Experts of a small language model.
Size: 10 layers, width 192, 34.5M parameters.
Experts: 1 pick a token, a softmax router.
Training: a variant of Muon for the experts, 4769 steps.
Below are experts of layer 4 (counted from 0) of a mixture-of-experts language model. Rows are named router (the router's row for the expert) and show model dimensions 64-127. Each number is 500 + 50 x the weight over its row's rms, rounded and kept within 0 to 999. Numbers have three digits each.
After each expert's rows: a language model's description of what the expert responds to. This comes from a sample of Wikipedia text that the model never trained on.

# expert 4
router:414465532477464515565512436444496575511507548538476438532436491566523501534550400517550480537517526448517498470465511484469559512432487408510525466482549563600433430456517513532494496482504529
Field-label punctuation. Colons after labels in infobox-style lists such as Residence:, Order:, Mass:, plus dashes, commas and pipes that separate list or table items.

# expert 22
router:514479439502514560601549476464531594440528530493494438562422454509538500619604447480583477544458561398533420463574502463537558506485427460457521496543496555600476458457495599487511554527457538
M and H letter pieces. Single-letter or short pieces m, h, M, H, plus qu and fl, starting or splitting words, such as Race-m-ic, h-urdles, fl-oor.

# expert 20
router:432462412525497489517451414529535557517553489530469460575483457572509542571568454569551497563462505497524426506554485488432521556414432447497526469491512556581419480452532566615490579505424508
Possessives and st- starts. Possessive words his, her, its, their, 's, and word-start st/w fragments, as in st|ructure, st|riker, w|eeks.

# expert 24
router:452529440547424510554513515497515558378606588417473430576429432508538475500603445480527459513462515452534559466554495491389575601442400535452525506411556515494517464461470514472523443534497531
Agent and plural suffixes. Noun-ending pieces like or, es, ter, ator, ies before of/and/comma: ancestors, dormitories, exploration, themselves, Winter.

# expert 21
router:475446508610443481554525435567465557421492556457451471514458406546539436504532406516609364524457591492525515495506456518489533497395450492546447448473484480517465478429512469489526416510431527
Place and nationality endings. Final pieces of place names and nationality words: ot in Scotland, land, ber, ian, ard; also German, British, French.

# expert 3
router:463422448468530471486535430512545538477505493458473416530405430557486509547513453570532485534399545471552458491538473487448514579387492379489536422505494534600548498399543563477495558519465504
Word-initial f and F. Word-initial f/F pieces after articles or pronouns, as in front, false, further, Ford, founded; also comp, med, population.

# expert 12
router:411418490540463552560527540505540495430527488493503450547404470502549502548527459556538471509418535491586485452495529413508569558527474421528487447495535560571511478361566516526481445535499496
Capital initial of names. Single capital letters starting proper names in tables and text (S, P, D, J, K), plus iss in Mississippi, Missouri, dismissed.

# expert 8
router:430462454503452527568572488518480517498546535495467485565462479558542458535528478484511422564389551447542508514560491481486545572463476496542536528456489526566471431440424519469491526559455519
Digits in scores, ranges. Single digits and dash-digit pieces inside scores, ranges and tables, such as 5–2 wins, 93–94 meters, 2015–16.

# expert 16
router:460456466554440540597486501560497521486554554455512392495481438579531439543508451476541506498490541393581484531518548453380473540519492444507453477496461528547422495402476513524464502515404516
Past and progressive endings. Verb endings -ed and -ing closing a stem, such as portray-ed, urg-ed, burn-ing, see-ing, plus -ated and -ied.

# expert 18
router:453452463519429476545520412485499605458587498525489407593436472576553499533544410567566483478399529439593504465507460489514571557497466509475464487492503503514494476469532483536469441524436487
Copulas and separator symbols. Forms of be and modals after it/he/which (was, been, would), plus slashes in URLs and units, quotes, parentheses, brackets.

# expert 25
router:473497470522495500549551482504460602467537497548496436539465411491485464547518448482553466496348545482463465495515510507464573541477482466486436520564499461561443463405473522607494461557385449
Capitals in acronyms, -act pieces. Capital letters inside acronyms such as GDP, NBA, DST, plus pieces like act, ct, end, as in one-act and conducting.

# expert 2
router:486453455548439448494531434462483563457509542468490483524403485572536533592491437501546439538454504494488394537536547458450508603479504442507517457462547499536482379511520537552502578545461490
Word-initial b/c/t/p. Word-start fragments b, c, B, C, t, p split from the rest of the word, as in c|ourts, b|onfires, B|hatnagar.

# expert 1
router:452502483509431446604502505457542583442561545432424457494458430537542516531567463546543459514431557546538384417545567437475518497432443522477532425446522421481495445404414493573530527582481566
Name-ending vowel pieces. Word-final pieces ending in a vowel, mostly inside names and foreign words, such as -ia, -ine, -ina, -ge, and accented-letter bytes like Bal-ú-t.

# expert 31
router:409480481444462509567576494501496611382541480560459440584436429520512506540546477535534497538410609457569498510519499515472578470459547435480494461415499535566414513386484506537511436537405474
Coordinate digits and -em. Digits inside degree-minute-second coordinates, plus the piece em in compounds like housemate, homemakers, commemorated, and scattered odd bytes.

# expert 23
router:491494505470429524607546483477517551415556534511496479600430441536479477536537434587533484492470520507555483482487525490446490556486467487464505431500539517556466478443493449511458474480529581
Word-ending vowel pieces. Final pieces of longer words, mostly e, en, ely, ately, as in semiperm|e|able, presum|e, plus table cell separators.

# expert 15
router:501466470500471522594568468576529544409594494464526437506431427515490509586558489628575387532461495465529468481566448438504542499463528426458528439468531430564453454513466479494496462465495499
am and im pieces. Word-internal am/im in names and words (Bustamante, tournaments, Bergamaschi), plus officially, decade starts like 195, 200.

# expert 28
router:483507484516422489535559520476529520350569571483481407552433479493464510501475415533542450482480500478531550434551531419475517574472421457423495517481512446502484421430448571490550421554383551
Vowel-consonant inner pieces. Inner syllables such as os, us, id, ul, x, often in names and foreign words, like Form-ul-a, G-os-pel, liqu-id-ation.

# expert 14
router:470422511484434498536521497467524485479500565534523482615482458628556479535511428540546478496471585501487469521520487447405467530505452439548563443423538498625470455482504524515463480534413518
Month names; "el" piece. Month names in dates like 13 February 1752 and 10 May 1944, plus pieces el/at/ue inside names like K|el|ly, Gosp|el.

# expert 26
router:447441421519499530516541449455494556500537521528412458581498450511501525508544403594557386578459540468497449468576478422357494483475493464534524380480545547503457430454474524476458527489494546
Articles and determiners. Determiners and number words opening a noun phrase after a preposition: the, a, this, one, two, other, as in "of the following".

# expert 10
router:421472476616508540556607474501499577493523471544530463573441431479551498619606481501592384537480573491533472495534455397481534482413473475547527445521494424518485429450463517536529523496416493
Mid-word fragments after consonant. Short inner pieces after a word's first letter that need a suffix to finish, such as rec-om-mended, f-unn-ier, Th-und-er.

# expert 29
router:512484487464482572555483482473560501438541525536479455624433425530497511530625448513506461505462552426568444473524441451457490530421373480466523428512539513504519469517523524539503430508405521
Word-final "an". Final piece an in names and nationality words, like Gamel|an, Balk|an, Syri|an, Zanj|an, plus line breaks before section headings.

# expert 19
router:394367493534496479540486435501480515547545484476438455478449420564521442606524422541535500589468513455607517471541430497416563570465418431473501434554553541581437441455541472495521515489435510
Linking prepositions after nouns. Prepositions joining a noun or adjective to its complement, mostly of, also for, to, with, against, as in Faculty of Engineering.

# expert 5
router:397473466503433455547531416519510503433568540558506463554451483583551503568513429522528462506438492506554505456534476458480547525446459439521544449542519516607453441429562539556505406502455532
Word-initial l/pl/cl. Word-start fragments l, L, pl, cl, pr, r split from the rest of the word, as in poverty l|ine, oak leaf cl|uster, Pr|adeep.

# expert 6
router:499527504560406557568444458491521539482513525428478471578492434591517475604579433583572457504476626496537469470461475457443543561426472488504558478429487527529497496462492518524513469554461471
Inner vowel-cluster pieces. Word-internal pieces y, ou, he, che in names and words (Sioux, Encouraged, Ogeechee, Johnny, thirty); also Thai script bytes.

# expert 7
router:461535428499446524597488501513536547420576526482483406550491438606525446573500434464503475507475552434463469464545489488391619484450472531500452440503549478518472445440439562540425438561387529
Latinate noun suffixes. Noun-forming suffixes completing a word, such as -ation, -ment, -ition, -ity, as in recreation, addition, possibility.

# expert 27
router:468461556491408521504497474502486546451576549443460431549372471564533525553540472545590403508445559487518451521467470460517549533473478455459474522513498515614453469387506502528505519550476518
Line breaks in infoboxes. Line breaks ending infobox fields, headings and list items in structured entries, plus superscript markers, unit parentheses, and ″ symbols.

# expert 13
router:408370531560476512531499479514499529442541525515434449538439453544516456592530480486523417547420544445586482445542524512458506535489418417469495444504536527586394435447538527475537435555444450
Place and time prepositions. Prepositions of location or time starting a phrase, mostly in, also on, at, during, under, as in "born at Malvern in Melbourne".

# expert 9
router:429518463494380525563543524581509536496507501522532447552433462556502479569520419518547520520426557412529497511505401455358557563505506452536484451489540489559418458323454533527420458448442563
Latinate mid-word stems. Middle pieces of Latinate words before suffixes like -ed, -ive, -ial: susp-ect-ed, ref-ract-ive, com-mer-cial, Cent-er, plast-ic.

# expert 11
router:438493454536433530520526510529494543465463524478554469543501503542536456571573477487598491585529543459583458504491453456471511637519436482501444470370487460540516410393393535523487424511467555
Mid-word consonant pieces. Middle pieces of words after an opening fragment, such as bra|ce|let, tra|ff|icking, p|amp|hlet, C|atch|ing.

# expert 30
router:484494446503476465547547406532458516430479467519460460535417455470515474582590496532567451494422589505522543498469382505423565563415496365534491456445525564528495480434479484525533506541477464
t, ar, og pieces. Word-internal t, ar, og, it pieces inside words and names: baptised, corruption, Bulldogs, Sahara, Guitar, pursuit.

# expert 0
router:419404493546454549515561472497500541352617508506505519523438401549499499544614451544555455517436619419625404490587484497494562579466446460505528411508507473533444422469465487529471456475450525
Mid-word pieces and auxiliaries. Word-internal pieces like iv, out, lev (Sivaji, river, southeast) plus common words also, has, have, first, result.

# expert 17
router:457457461496514431500491489510507509440587525461508467535375430579508473534633456511552399503473558415559502482469552478466529594427502467471484481425483518565497518408500507475551464546468561
Accented foreign-name pieces. Word pieces inside non-English names with diacritics or non-Latin script, like Mendizá|b|al, Podě|b|rady, Š|ib|enik, Logro|ñ|o.